config = dict(
    num_hidden_layers=14,
    hidden_size=160,
    n_experts=128,
    experts_per_token=8,
    d_expert=32,
    d_shared_expert=64,
    hidden_act='clamped_swiglu',
    moe_layers=[0, 1, 2, 3, 4, 5, 6, 7, 8, 9, 10, 11, 12, 13],
    router_score='softmax',
    normalize_top_k=True,
    routed_scale=1.0,
    balance_loss=0.00385,
    balance_bias=False,
    init_std_router=0.0248,
    lr_router=0.000732,
    num_attention_heads=2,
    num_key_value_heads=1,
    head_dim=64,
    vocab_size=4096,
    norm='rmsnorm',
    norm_place='pre',
    norm_eps=1e-05,
    positions='rope',
    rope_theta=10000.0,
    rope_fraction=1.0,
    qk_norm=True,
    attn_scale=0.125,
    tie_word_embeddings=False,
    parallel_block=False,
    init='trunc',
    init_std_qkv=0.0142,
    init_std_o=0.0,
    init_std_up=0.0142,
    init_std_down=0.0,
    optimizer='adamw',
    learning_rate=0.0031,
    beta1=0.95,
    beta2=0.98,
    weight_decay=0.0,
    lr_head=0.0102,
    max_grad_norm=1.0,
    warmup_steps=357,
    schedule='wsd',
    decay_fraction=0.596,
    decay_shape='linear',
    final_lr_fraction=0.0,
    batch_tokens=65536,
    max_seq_len=1024,
    doc_mask=True,
    train_tokens=352300000,
    max_steps=5376,
    dataset='wikipedia_en',
)
Below are experts of layer 4 (counted from 0) of a mixture-of-experts language model. Rows are named router (the router's row for the expert), gate (a neuron's input weights, with its number), up (a neuron's input weights, with its number), down (a neuron's output weights, with its number) and show model dimensions 0-159. Each number is 50 + 12 x the weight over its row's rms, rounded and kept within 0 to 99.
After each expert's rows: "gets" lists some tokens that make up at least twice as much of what it gets as of all text; "comes before" lists some tokens at least twice as common just after its tokens as in all text. This comes from a sample of Wikipedia text that the model never trained on. Tokens count by the router's weight.

# expert 99
router:27 55 37 54 53 35 43 34 57 42 58 44 49 66 71 52 59 47 43 37 66 65 61 48 34 64 46 55 67 30 56 62 45 59 54 45 33 60 66 59 52 47 55 70 30 31 52 48 52 68 43 67 43 27 60 65 33 33 54 67 42 36 69 39 51 22 64 60 53 56 49 61 66 37 59 58 51 51 54 71 35 46 41 52 45 60 42 31 62 52 37 39 32 37 43 50 46 67 40 45 63 51 50 64 45 27 54 63 55 38 31 52 46 56 49 46 22 47 52 35 73 24 60 49 67 29 45 41 38 45 59 55 57 55 41 40 54 58 32 59 45 46 37 39 54 44 48 30 65 32 45 46 57 34 49 50 25 47 38 69
gate0:53 48 46 49 74 44 56 40 27 47 60 57 54 37 56 55 53 54 39 73 36 55 46 72 31 56 54 53 41 49 62 43 58 61 57 44 32 53 50 33 49 46 35 29 47 42 61 49 39 35 55 65 69 44 53 41 73 45 51 47 59 52 52 54 58 43 43 48 51 55 55 42 43 52 42 46 48 47 47 63 63 62 57 45 31 46 71 63 39 64 42 62 55 52 50 56 67 71 40 47 25 64 58 53 52 43 66 47 33 55 56 86 38 77 57 63 44 32 64 48 39 63 52 46 36 48 59 54 45 53 66 78 33 63 58 46 32 50 51 65 52 77 28 40 21 46 53 49 68 74 49 35 48 58 41 38 62 56 64 18
up0:60 57 60 82 56 48 44 44 38 49 45 42 52 44 32 55 63 35 41 79 66 61 36 49 30 59 54 55 45 54 50 48 41 60 57 49 36 55 63 36 28 54 51 35 39 38 50 57 55 57 36 57 49 40 54 38 67 57 45 45 57 42 43 60 48 65 46 44 47 64 65 48 46 39 57 43 55 53 49 58 60 69 51 48 60 45 82 67 32 67 45 68 39 68 38 76 41 60 60 54 46 62 49 43 53 47 70 48 34 85 54 77 23 70 52 63 63 49 59 48 46 56 44 43 38 61 51 60 49 28 59 74 36 55 65 48 42 47 39 54 59 63 26 45 33 45 53 48 61 68 49 43 61 41 51 32 70 41 61 29
down0:59 60 62 62 49 42 37 45 56 59 60 55 46 38 43 46 51 26 43 46 55 72 53 35 46 63 24 34 60 57 55 56 32 58 51 49 53 74 61 59 50 56 43 60 47 42 37 49 51 57 80 49 41 58 44 58 51 35 52 38 50 37 79 44 43 61 55 49 55 53 63 47 63 53 28 34 65 44 53 57 50 56 48 55 35 53 46 50 47 34 23 77 55 55 50 43 43 49 49 21 56 42 29 66 32 48 64 67 48 43 39 72 57 58 25 25 51 56 48 59 41 49 47 10 44 45 69 58 31 45 33 45 43 52 50 50 47 51 57 48 51 56 34 46 18 33 51 65 42 34 39 71 48 69 57 45 52 49 61 36
gets: " ", "-", "–", " (", "\n\n", " =\n\n"
comes before: "201", "1", "200", "0", "2", "3"

# expert 0
router:53 45 54 54 48 60 61 65 59 56 60 48 55 46 77 32 34 53 56 33 38 25 54 56 39 46 73 66 35 58 83 48 73 75 61 57 38 55 60 37 46 53 48 41 62 38 57 58 57 35 58 39 51 36 47 49 51 38 38 63 38 60 60 52 42 53 37 49 43 30 55 46 34 28 47 27 55 28 68 66 62 53 67 63 67 53 44 54 43 49 40 38 55 34 39 43 71 77 48 64 53 60 36 57 57 74 45 52 67 57 43 41 42 36 58 42 43 47 52 33 56 39 53 43 53 36 40 53 60 64 52 66 29 31 56 52 45 55 63 78 64 52 54 38 62 38 51 70 75 56 47 50 48 50 43 43 45 50 43 77
gate0:57 46 51 53 55 71 70 39 42 57 52 57 40 63 43 31 45 43 42 71 40 49 44 61 69 44 41 71 55 47 60 38 83 50 51 36 57 56 41 34 38 40 60 26 52 48 56 15 57 45 53 60 51 34 42 35 57 54 43 52 27 47 69 54 40 56 33 65 53 18 52 41 65 48 54 64 34 25 56 64 71 47 53 62 47 50 50 45 38 58 39 49 52 31 23 50 50 47 48 53 57 49 50 45 72 52 49 31 57 49 70 53 33 56 75 62 40 56 55 50 52 63 45 70 44 50 67 37 41 54 66 50 40 47 49 39 29 63 55 66 37 62 52 42 64 47 33 57 81 62 47 49 57 51 35 56 62 37 40 55
up0:50 57 64 58 41 67 73 42 50 47 33 58 38 70 45 39 45 46 55 67 47 43 52 62 50 45 41 63 55 42 69 38 70 66 50 55 59 60 49 30 52 42 49 36 54 43 45 24 52 38 62 64 46 27 42 44 57 56 49 72 32 53 74 54 35 60 28 61 61 27 49 23 51 42 64 57 45 31 64 64 73 45 47 59 45 70 43 42 45 42 29 54 46 35 30 51 51 61 44 57 53 70 51 47 68 58 51 31 55 40 71 49 18 57 63 63 56 44 59 42 48 64 46 68 34 44 58 44 57 58 71 55 37 46 55 39 41 68 68 61 47 49 57 37 63 50 37 67 46 59 46 51 63 56 32 62 63 39 35 64
down0:32 42 39 58 48 41 44 74 40 39 54 57 51 62 41 47 13 58 58 41 33 44 57 55 42 49 54 49 50 42 49 47 84 44 35 48 33 48 37 35 48 40 47 64 59 45 55 46 46 43 50 27 48 50 55 53 31 34 61 40 34 59 52 58 56 20 47 43 33 58 71 59 60 35 47 53 68 66 54 60 66 45 24 68 42 53 47 38 51 31 58 71 69 55 57 28 34 55 45 57 43 65 74 21 44 41 63 40 44 39 55 47 58 63 50 57 68 45 42 46 49 56 43 46 42 51 64 34 68 47 33 69 47 59 53 40 54 65 53 55 58 58 65 51 51 57 56 30 40 41 21 44 42 37 56 31 71 43 41 39
gets: " |", "|", " the", " The", " at", " a"
comes before: " ", " is", " L", " S", " P", " A"

# expert 29
router:51 35 46 52 46 36 63 42 47 33 41 51 38 42 41 31 75 34 68 61 33 33 76 40 52 48 57 45 55 60 59 51 53 49 63 38 49 33 68 61 69 57 49 57 53 46 35 62 31 56 53 51 25 60 38 59 53 52 60 67 43 44 61 60 67 58 65 53 57 63 38 48 38 41 56 41 53 38 46 39 36 59 41 20 66 43 55 53 50 71 53 40 47 28 34 65 52 55 45 48 38 55 42 58 27 42 47 61 43 66 53 68 31 45 47 45 57 57 69 49 31 53 32 21 59 61 35 49 24 60 47 23 61 37 38 61 40 64 50 51 62 50 64 40 65 54 45 32 39 73 67 39 51 52 49 49 47 36 34 60
gate0:40 41 45 48 48 63 36 57 47 43 50 23 58 53 47 39 58 62 61 42 59 53 52 30 29 54 59 37 58 53 45 47 52 48 53 38 55 64 47 36 54 65 42 48 74 34 87 30 36 63 40 45 58 53 53 77 51 49 53 37 76 23 49 43 29 65 53 50 55 48 57 88 55 68 72 50 47 68 58 68 60 49 37 26 46 58 41 37 44 62 38 22 44 54 70 53 51 59 48 42 55 43 49 55 45 63 38 43 59 61 68 40 39 37 39 58 70 50 45 37 31 54 45 56 27 49 45 40 66 44 45 38 58 53 30 60 58 60 57 38 46 43 60 64 40 46 50 47 69 40 50 53 58 39 51 54 54 23 50 46
up0:63 58 63 47 47 45 38 48 32 57 58 38 74 51 69 64 45 36 49 30 76 60 47 63 48 39 59 49 36 53 59 57 30 53 35 64 42 55 42 61 61 48 57 48 58 31 42 52 69 42 48 44 18 36 44 43 35 60 60 62 38 46 52 62 42 52 40 57 47 69 67 58 58 53 37 33 55 50 72 47 62 23 68 66 44 64 46 53 47 40 50 43 44 42 38 50 27 47 49 43 59 54 56 46 41 46 60 41 48 53 48 49 52 51 63 76 36 76 52 39 46 39 65 60 63 47 42 55 46 39 40 46 63 64 58 44 43 38 42 79 70 55 46 29 57 61 61 65 87 59 42 68 31 58 23 47 58 54 37 59
down0:46 68 52 51 51 54 61 43 65 45 51 44 42 32 67 81 66 46 62 57 47 55 46 57 39 55 53 71 62 58 33 47 45 35 56 45 62 56 45 41 47 41 53 45 65 61 45 50 41 54 47 31 56 59 40 57 49 38 45 49 43 46 33 74 34 56 56 50 52 70 60 65 38 42 53 50 52 46 72 07 66 43 61 60 48 38 66 58 42 51 59 42 61 38 54 50 63 31 37 44 41 35 66 20 35 53 37 64 53 27 38 64 44 69 66 51 45 48 61 41 29 44 61 58 48 57 47 62 31 54 67 65 52 40 49 44 43 65 54 47 43 49 61 49 66 62 33 21 55 42 44 39 38 42 31 75 32 43 23 46
gets: ",", " was", ".", " were", " is", " are"
comes before: " ", ":", " a", "000", " and", " which"

# expert 18
router:63 50 30 70 51 36 64 54 51 31 34 39 65 45 54 43 77 53 55 61 54 49 55 59 46 55 59 35 62 44 40 64 55 51 32 63 58 52 49 45 29 55 54 56 59 47 44 57 48 47 41 39 49 56 73 66 27 27 51 29 52 71 54 69 68 59 33 51 44 50 43 43 49 38 29 52 48 54 58 39 66 37 33 41 35 55 69 32 51 46 67 68 47 46 56 38 40 47 52 52 53 41 26 72 72 61 57 55 49 46 44 50 60 44 62 21 49 62 33 62 37 63 45 24 61 37 33 71 66 49 36 48 55 36 51 60 70 40 41 28 71 45 42 38 39 40 45 56 48 35 62 65 46 44 59 45 43 67 52 59
gate0:40 38 42 47 60 50 47 61 54 44 47 20 51 39 51 42 47 40 38 46 34 63 37 64 59 64 46 35 51 35 47 57 43 42 28 45 56 34 39 81 58 61 55 45 54 53 62 58 43 51 42 41 22 54 57 54 49 33 75 46 33 36 72 64 49 30 43 51 44 61 62 74 52 44 44 54 48 13 56 65 53 45 63 29 44 63 49 48 39 61 49 41 51 55 60 59 74 52 45 51 69 41 52 43 39 33 54 32 46 45 32 59 76 31 58 42 24 67 49 53 57 62 38 42 54 73 75 35 37 60 49 39 69 42 28 55 52 42 31 65 48 49 51 34 42 44 69 57 41 42 42 60 54 52 51 44 47 40 48 50
up0:38 41 36 35 47 57 47 50 61 45 53 33 50 18 45 36 46 47 40 41 39 61 44 50 66 72 38 35 54 38 43 52 45 46 36 40 45 19 44 71 57 66 52 62 56 49 60 65 51 53 43 49 35 54 57 46 52 41 58 52 33 41 61 52 44 30 46 58 48 50 78 66 47 55 49 46 41 31 57 62 45 52 60 37 51 68 39 52 31 67 40 23 36 60 52 56 69 50 54 43 67 55 58 34 53 36 36 42 56 38 30 56 64 35 37 46 27 72 39 44 44 60 48 44 51 66 75 29 38 48 43 30 72 45 33 54 45 45 20 79 43 49 45 30 34 46 54 58 48 33 38 49 52 57 47 38 43 36 52 58
down0:49 58 46 59 63 80 53 57 50 57 45 42 54 54 40 66 67 40 62 61 47 60 53 43 66 56 50 45 62 30 60 50 61 45 36 40 60 75 50 47 66 44 54 42 39 37 45 63 52 41 40 44 38 66 63 45 39 41 45 45 41 59 39 39 47 37 37 39 55 53 47 49 63 46 48 58 49 54 54 58 74 43 26 69 49 32 58 37 47 51 62 66 49 50 60 55 50 30 46 43 57 44 02 70 44 60 44 64 34 29 42 16 44 39 51 36 50 38 34 79 32 59 46 50 68 52 56 58 77 51 33 54 52 53 30 48 60 42 85 51 73 53 44 59 52 54 47 62 52 53 40 53 61 48 45 57 47 52 69 66
gets: " |", ":", " and", ";", " –", " or"
comes before: " ", " —", " A", " S", " L", " \""

# expert 68
router:49 51 62 16 51 60 42 49 58 46 36 52 55 40 27 52 53 43 63 59 42 52 42 48 45 39 42 72 44 46 51 72 72 58 51 55 51 59 40 70 43 50 59 56 51 34 64 66 34 40 47 42 43 62 62 46 64 67 39 41 35 57 72 49 39 55 31 74 61 23 72 39 37 58 54 36 65 38 56 32 39 55 78 36 58 44 56 48 43 45 28 34 51 56 47 60 51 44 50 27 69 41 54 51 51 68 35 66 41 50 55 43 56 35 38 57 40 60 32 59 61 58 41 45 75 56 48 46 60 46 43 42 58 61 44 58 54 50 46 52 53 55 70 19 42 40 52 71 88 51 51 30 56 42 47 49 52 48 49 33
gate0:45 51 51 38 34 56 45 45 54 87 50 53 50 46 36 30 45 50 53 29 45 43 33 46 40 50 38 51 49 48 68 44 57 74 55 67 55 55 35 59 45 59 36 66 59 51 58 56 68 61 46 50 41 48 77 68 30 39 42 60 35 61 70 56 53 51 40 53 46 48 47 49 47 27 65 42 36 15 47 63 49 47 46 33 61 73 68 53 39 53 29 30 44 41 31 63 70 40 48 46 52 62 50 46 51 52 54 39 37 70 55 52 72 44 57 36 67 70 42 52 55 36 38 48 40 63 51 53 61 80 18 42 57 65 39 54 33 60 52 41 36 26 60 38 58 49 64 50 52 50 40 52 42 53 52 49 36 37 53 44
up0:50 41 55 39 25 57 46 37 47 80 38 54 56 47 43 26 46 57 44 26 67 53 38 54 54 37 33 52 55 37 53 48 59 65 38 65 51 48 39 66 32 50 42 70 55 48 56 48 63 62 64 54 47 55 57 46 29 50 47 57 32 61 76 37 57 47 41 65 56 47 47 55 54 31 60 55 51 16 43 51 48 67 69 35 57 65 60 46 37 50 32 34 51 42 27 66 85 42 45 73 55 54 53 54 53 54 66 40 44 70 53 52 61 40 53 31 56 69 44 57 62 40 52 50 43 58 41 43 58 65 33 23 53 60 44 54 51 49 46 50 47 24 58 44 52 35 60 47 32 45 37 50 58 50 44 48 53 19 32 34
down0:49 56 51 37 43 30 40 61 58 61 29 48 53 50 41 52 50 48 43 48 51 47 50 53 66 37 43 28 62 56 39 46 30 67 45 44 50 51 44 67 63 19 57 36 42 41 61 43 56 61 37 53 60 50 51 41 53 65 60 39 58 43 60 25 42 52 44 44 51 60 58 40 40 56 54 34 66 37 53 42 35 50 51 41 72 44 38 63 45 57 55 71 30 47 49 59 27 49 72 37 41 49 25 68 51 91 59 69 45 48 46 38 50 56 21 38 63 52 45 62 52 53 53 29 62 50 75 36 37 51 53 44 66 64 54 54 55 35 27 54 40 66 45 41 43 57 54 53 30 58 30 51 55 44 68 55 35 67 26 39
gets: " to", " in", " of", "ly", " for", " In"
comes before: " the", " a", " be", " his", " to", " an"

# expert 100
router:51 29 45 50 57 40 62 49 44 54 37 58 51 41 49 46 68 57 45 40 66 60 45 60 61 52 48 53 40 61 33 49 49 44 51 65 63 46 44 45 47 68 49 58 65 38 60 32 50 45 28 51 65 59 37 55 57 27 45 54 63 32 60 38 53 61 44 73 62 47 43 52 34 45 86 38 51 42 49 67 56 46 65 45 29 38 32 43 33 60 48 60 49 79 54 66 53 52 49 46 64 41 38 61 62 29 31 46 62 61 72 57 50 37 49 63 55 48 45 54 49 53 51 36 39 64 48 24 49 64 40 36 30 38 27 45 64 68 25 57 62 35 67 42 44 69 49 49 67 63 53 36 35 57 30 53 64 46 36 25
gate0:82 52 50 41 56 52 72 58 49 67 58 54 68 47 53 66 53 39 43 49 37 47 36 62 36 63 46 59 39 47 52 40 43 48 48 25 62 51 36 54 43 37 36 62 64 47 43 57 56 28 62 61 47 50 39 41 60 47 31 60 23 39 66 57 39 48 52 66 49 70 53 61 49 59 72 37 41 23 54 51 81 54 63 45 48 50 55 56 58 67 52 42 56 61 53 56 41 65 53 58 56 40 52 36 46 40 43 50 44 41 45 49 34 45 46 42 55 29 38 56 26 24 60 51 26 72 54 25 70 46 55 43 48 48 46 41 60 49 38 70 38 58 32 61 37 49 63 61 57 41 50 82 67 56 50 67 62 41 65 32
up0:68 52 50 30 62 44 72 55 53 63 63 52 54 45 63 71 45 40 53 43 34 46 44 62 40 66 41 57 44 46 46 46 38 51 40 30 57 50 37 59 33 39 37 60 69 65 41 52 55 24 63 65 51 48 39 37 56 49 38 66 27 37 61 54 42 46 56 60 52 65 60 50 50 58 73 45 41 20 55 47 80 56 57 50 37 57 64 55 53 55 53 39 44 62 56 60 42 61 47 60 50 41 57 34 47 36 40 49 46 37 33 44 41 42 51 43 46 28 39 47 35 29 73 62 28 70 56 36 71 48 47 53 48 47 52 43 57 43 40 67 36 48 39 53 34 54 64 69 46 39 52 81 59 64 41 75 64 42 65 22
down0:58 44 17 57 43 32 49 56 52 51 55 68 34 48 60 37 55 52 35 42 46 57 62 49 56 52 67 68 47 67 41 28 28 43 51 65 42 38 46 36 51 48 63 49 61 63 50 46 43 33 43 57 50 54 37 51 46 51 48 56 28 30 56 37 43 52 60 47 56 45 46 65 36 53 59 51 65 30 58 43 46 54 35 70 34 46 49 60 62 63 52 59 56 45 49 57 45 22 33 27 55 32 52 69 46 43 68 66 51 55 55 38 53 42 48 71 41 50 64 57 38 30 65 31 43 61 34 41 41 26 45 35 33 37 59 64 60 73 28 51 35 69 48 41 28 60 53 58 22 55 58 41 73 33 46 64 48 47 35 44
gets: ",", ".", " and", ".\n\n", " (", "),"
comes before: " and", " the", " The", "The", " he", "=="

# expert 109
router:30 53 25 49 49 35 49 36 57 40 73 62 46 63 45 66 52 38 42 34 70 46 42 34 50 42 43 52 67 26 44 64 50 57 66 40 61 52 37 44 67 60 60 67 44 43 35 48 45 56 49 67 68 35 62 62 33 40 48 39 39 34 60 36 59 45 76 22 43 51 37 61 57 51 47 76 54 60 61 52 41 34 33 47 62 66 49 38 58 42 52 60 60 60 46 44 37 35 55 36 50 37 54 75 36 50 44 53 58 36 42 43 51 53 36 36 52 43 67 58 72 42 59 75 61 37 56 29 62 45 69 46 61 60 53 58 57 42 37 39 38 53 58 63 57 42 46 51 38 30 40 44 60 36 63 65 38 69 31 36
gate0:55 53 56 26 29 74 45 64 41 23 53 55 42 71 20 50 39 48 62 59 62 40 52 64 67 45 66 64 56 63 30 60 53 63 35 55 61 56 41 63 43 48 54 39 42 61 49 46 30 43 61 48 43 69 51 28 65 68 60 29 43 56 57 49 53 42 48 56 54 29 49 60 37 53 35 45 59 59 30 48 46 51 65 29 48 53 37 74 67 54 31 74 47 37 40 53 56 35 61 70 40 37 36 43 47 56 62 58 51 61 50 39 67 72 39 44 41 60 64 68 55 24 47 58 39 53 38 32 49 67 37 37 46 50 50 47 37 39 48 52 41 74 58 40 48 32 53 47 50 63 41 41 52 45 68 60 55 39 46 34
up0:57 55 52 36 51 59 26 81 59 51 43 41 45 50 40 58 54 34 59 51 57 57 62 77 57 57 54 62 59 54 39 43 53 37 48 76 59 51 56 55 47 37 67 43 23 51 44 29 34 47 48 71 39 62 54 38 57 75 60 57 64 62 39 51 42 34 36 52 35 49 53 44 45 45 67 39 56 53 40 00 59 53 68 55 58 58 74 54 58 42 63 54 39 34 39 53 64 40 59 43 34 22 43 43 42 48 47 58 42 55 57 62 58 33 51 51 29 65 60 61 47 34 54 33 51 54 65 57 46 43 36 59 58 53 63 43 30 59 44 47 50 62 41 45 56 48 59 20 54 53 50 63 37 58 70 67 41 50 51 46
down0:32 37 61 53 52 46 58 78 82 62 44 68 57 46 31 57 50 58 48 33 57 69 56 46 54 62 47 45 67 85 32 43 42 65 49 44 60 38 50 46 35 73 47 37 36 51 47 33 35 44 51 56 34 72 42 55 62 65 36 54 59 52 54 53 47 53 50 61 36 51 60 42 48 77 39 29 47 54 43 33 50 57 28 38 62 51 66 35 53 47 54 46 24 44 59 32 45 43 25 31 32 49 55 24 47 54 33 38 32 58 56 49 42 55 23 43 69 62 40 45 63 62 40 50 39 55 36 51 47 37 42 61 54 44 57 31 48 52 36 42 43 41 53 64 44 57 46 54 40 44 45 33 52 62 53 43 41 67 44 28
gets: " ", "-", "–", ".", " H", " J"
comes before: "1", "0", "201", "200", "2", "3"

# expert 92
router:61 39 54 45 67 38 46 47 61 42 35 44 46 61 60 45 49 59 47 61 60 31 58 53 49 20 42 53 49 59 51 56 46 61 54 69 44 62 39 57 61 36 42 51 46 32 54 56 47 59 46 26 47 53 51 57 63 55 42 45 71 42 47 45 35 58 64 42 64 53 49 48 43 64 38 46 60 65 62 40 46 32 46 53 56 41 48 36 57 21 36 57 70 57 47 42 30 32 69 39 57 55 48 78 56 31 32 42 71 68 68 61 30 34 32 62 54 58 41 57 56 78 57 57 56 64 35 29 37 62 75 33 58 53 60 62 42 43 66 29 56 53 62 63 71 49 45 44 44 74 72 57 54 38 43 35 35 43 50 55
gate0:18 47 70 33 47 56 55 37 65 44 66 29 60 49 39 47 38 57 39 46 66 57 51 69 45 57 59 57 36 73 55 31 68 50 60 70 45 50 45 30 32 32 40 57 41 71 59 44 37 47 63 63 54 27 56 51 42 32 76 51 42 40 32 67 48 51 67 56 57 33 32 72 41 38 39 45 52 52 47 48 42 44 31 61 43 45 62 54 52 62 50 43 40 49 53 45 57 56 38 63 50 55 72 47 26 32 62 51 56 48 39 70 59 50 55 59 55 54 48 48 40 33 49 47 77 52 39 46 38 53 24 63 73 71 34 33 35 40 47 55 41 53 63 61 28 61 37 49 59 49 58 56 51 43 36 48 47 36 61 51
up0:38 46 62 33 34 51 62 36 71 55 52 43 41 60 41 52 53 45 39 49 52 49 40 61 59 41 47 71 40 71 65 14 51 62 68 70 71 55 30 44 34 31 35 44 33 46 46 48 47 48 49 57 56 38 37 35 59 35 54 43 41 35 38 46 34 45 66 38 53 41 29 64 37 49 44 50 43 56 55 61 37 58 35 66 61 42 60 56 48 44 25 39 74 57 49 29 47 54 51 51 53 68 53 56 37 24 63 45 58 70 53 60 54 50 44 60 63 65 46 46 51 59 59 43 71 65 44 42 31 45 52 57 59 54 31 52 18 44 47 45 49 58 60 78 27 54 34 59 52 67 44 66 61 46 42 47 32 55 65 36
down0:35 38 62 33 60 56 71 24 51 68 54 49 59 52 58 48 31 53 39 58 54 53 52 61 52 55 61 62 43 63 52 24 55 44 64 61 63 53 46 41 35 43 56 71 46 39 36 51 32 54 62 60 46 43 40 47 57 22 58 53 48 59 36 64 44 63 57 28 36 42 49 56 38 45 44 57 34 63 42 36 40 61 54 60 56 49 52 33 38 52 44 25 47 57 56 42 52 40 38 48 27 55 81 26 35 26 40 66 74 36 37 53 51 51 41 65 59 60 69 41 39 44 57 42 70 53 30 28 43 55 48 55 70 52 48 56 34 56 44 38 35 71 64 53 26 48 38 60 58 52 52 64 68 51 39 71 47 45 65 53
gets: " |\n", ")", ",", " that", " was", " is"
comes before: "|", "-", " a", " he", " been", " it"

# expert 66
router:41 38 44 33 74 43 57 38 55 48 34 54 66 66 51 48 33 45 44 70 51 66 61 50 48 50 52 70 27 59 24 80 43 46 46 43 51 35 58 60 39 46 61 60 43 50 63 44 42 65 42 51 42 54 50 64 74 52 38 32 71 47 57 66 36 59 46 65 55 40 61 43 34 38 55 67 62 62 70 50 35 68 74 27 57 36 38 34 71 42 45 49 63 46 61 62 45 39 55 37 38 58 57 72 38 73 51 62 56 37 57 53 54 46 35 41 57 43 35 48 63 53 57 37 49 57 57 36 54 40 43 45 64 37 51 49 56 51 65 40 72 41 54 62 60 41 38 49 59 56 42 44 64 19 47 52 41 53 21 33
gate0:47 46 61 43 64 29 58 38 46 68 35 38 47 35 56 63 47 52 76 53 39 44 75 52 34 47 40 38 47 23 54 36 62 49 67 62 39 51 55 56 42 29 57 56 54 50 40 61 76 64 69 75 65 52 35 36 38 40 45 64 42 65 37 41 57 46 43 44 44 68 30 43 50 45 38 45 48 39 38 59 56 48 58 53 53 55 39 58 51 60 71 51 64 62 30 53 21 66 65 46 44 84 57 54 44 44 60 43 40 52 42 57 63 53 58 59 48 50 65 40 44 40 49 62 61 53 42 77 73 49 35 58 62 45 81 36 61 50 45 55 47 48 38 53 42 45 41 61 47 69 66 71 46 46 47 40 44 75 60 43
up0:33 52 57 60 70 29 68 41 46 58 44 41 55 45 77 54 47 52 49 53 46 57 60 49 58 45 65 38 34 22 60 42 47 62 60 39 09 49 53 74 44 32 58 62 58 41 43 44 68 54 65 66 54 56 34 45 45 46 40 61 57 61 41 45 49 54 42 52 34 53 52 34 48 49 44 49 41 34 51 68 45 52 50 44 62 59 44 71 46 65 46 52 47 52 29 53 28 76 63 40 52 72 67 53 33 49 65 58 40 52 29 55 56 46 46 55 36 43 48 24 61 45 56 61 51 43 70 80 47 59 23 49 58 43 50 49 42 66 42 70 56 50 30 47 31 36 35 40 44 56 59 69 51 50 56 40 42 74 62 39
down0:37 47 33 35 28 55 51 41 56 59 51 69 38 52 58 60 42 67 34 54 49 46 60 31 48 37 56 52 31 33 60 55 42 60 59 48 62 49 64 42 35 33 47 67 57 37 52 65 63 61 46 25 55 62 52 63 59 49 44 35 48 58 47 41 45 66 56 41 51 39 34 52 52 40 58 52 44 59 42 52 30 26 51 60 53 70 56 52 34 45 41 40 40 43 58 56 50 60 22 44 55 71 61 64 22 62 48 56 64 58 58 41 55 28 40 36 71 53 62 39 41 52 37 60 46 44 46 17 74 58 59 40 41 34 31 32 35 66 42 29 72 30 65 47 44 58 37 35 44 46 62 54 38 46 56 60 31 67 40 55
gets: " to", " of", " with", " from", " in", " and"
comes before: " the", " a", " be", " his", " he", " an"

# expert 44
router:30 36 30 71 35 36 60 38 57 65 71 68 39 47 50 42 51 75 57 51 76 53 64 59 57 66 50 58 59 21 75 61 50 57 52 42 32 51 45 51 55 55 67 64 61 43 34 39 33 57 47 38 36 57 51 68 42 46 57 40 48 60 56 30 63 46 48 44 44 55 36 39 68 39 44 59 52 47 59 72 41 45 37 41 62 50 58 36 63 45 56 69 48 46 66 52 50 51 49 37 45 56 86 67 32 58 52 32 50 54 36 58 39 68 49 57 65 56 49 61 38 50 35 52 62 50 30 37 49 51 60 68 54 61 59 51 51 34 53 42 48 23 62 69 63 50 54 63 38 62 51 47 61 32 40 58 33 64 45 72
gate0:61 72 72 56 56 60 44 44 49 48 60 34 50 47 53 58 17 63 52 59 51 60 58 81 47 66 51 45 46 48 55 52 56 33 38 47 38 38 46 50 67 61 58 63 57 52 54 23 71 50 67 40 34 34 63 46 47 30 62 50 55 64 70 53 65 23 52 61 62 57 57 56 30 43 63 31 53 41 56 75 41 57 53 45 50 43 71 57 63 48 55 52 45 42 42 31 67 58 50 58 46 47 53 44 49 47 64 23 38 31 43 44 53 50 74 63 47 54 47 47 53 41 42 52 48 69 51 60 52 54 39 31 60 35 46 36 55 32 61 73 54 64 64 52 51 34 78 42 50 41 48 62 49 38 53 33 70 37 63 75
up0:53 44 59 59 61 56 41 46 40 58 40 46 56 67 48 63 30 58 57 60 65 59 75 66 43 54 60 49 57 42 66 51 46 49 51 59 37 56 36 59 82 40 86 57 44 62 46 34 38 57 48 32 35 37 46 53 47 47 57 44 25 47 61 71 52 34 39 54 64 90 52 63 46 55 53 43 49 55 49 69 60 65 55 18 50 51 48 59 56 43 51 71 31 46 61 38 45 31 53 58 67 51 60 43 46 61 74 42 36 52 42 39 39 48 50 55 41 53 37 56 56 52 42 47 46 56 65 52 53 46 47 50 62 28 34 40 62 38 74 77 62 53 55 47 49 45 64 43 38 66 39 65 52 46 49 29 49 31 63 71
down0:40 59 41 67 35 54 41 50 64 38 59 59 56 46 41 65 62 69 50 55 72 53 54 54 29 57 48 45 58 40 53 56 40 71 73 48 76 34 54 51 59 34 40 49 27 61 38 42 53 46 67 32 55 55 58 65 50 56 25 27 34 65 59 52 47 63 72 39 47 29 54 55 32 39 50 32 51 34 49 36 55 61 54 40 54 52 43 50 69 31 57 49 53 82 58 55 50 51 55 38 56 66 44 58 37 35 49 38 50 55 48 27 36 55 57 39 53 39 73 28 60 78 66 52 72 67 37 43 43 51 48 33 40 57 46 41 71 33 53 34 61 54 44 40 38 46 52 69 60 56 37 51 55 27 57 52 47 45 53 65
gets: " ", " it", " he", " they", " c", " He"
comes before: "201", "1", "200", "0", "2", "202"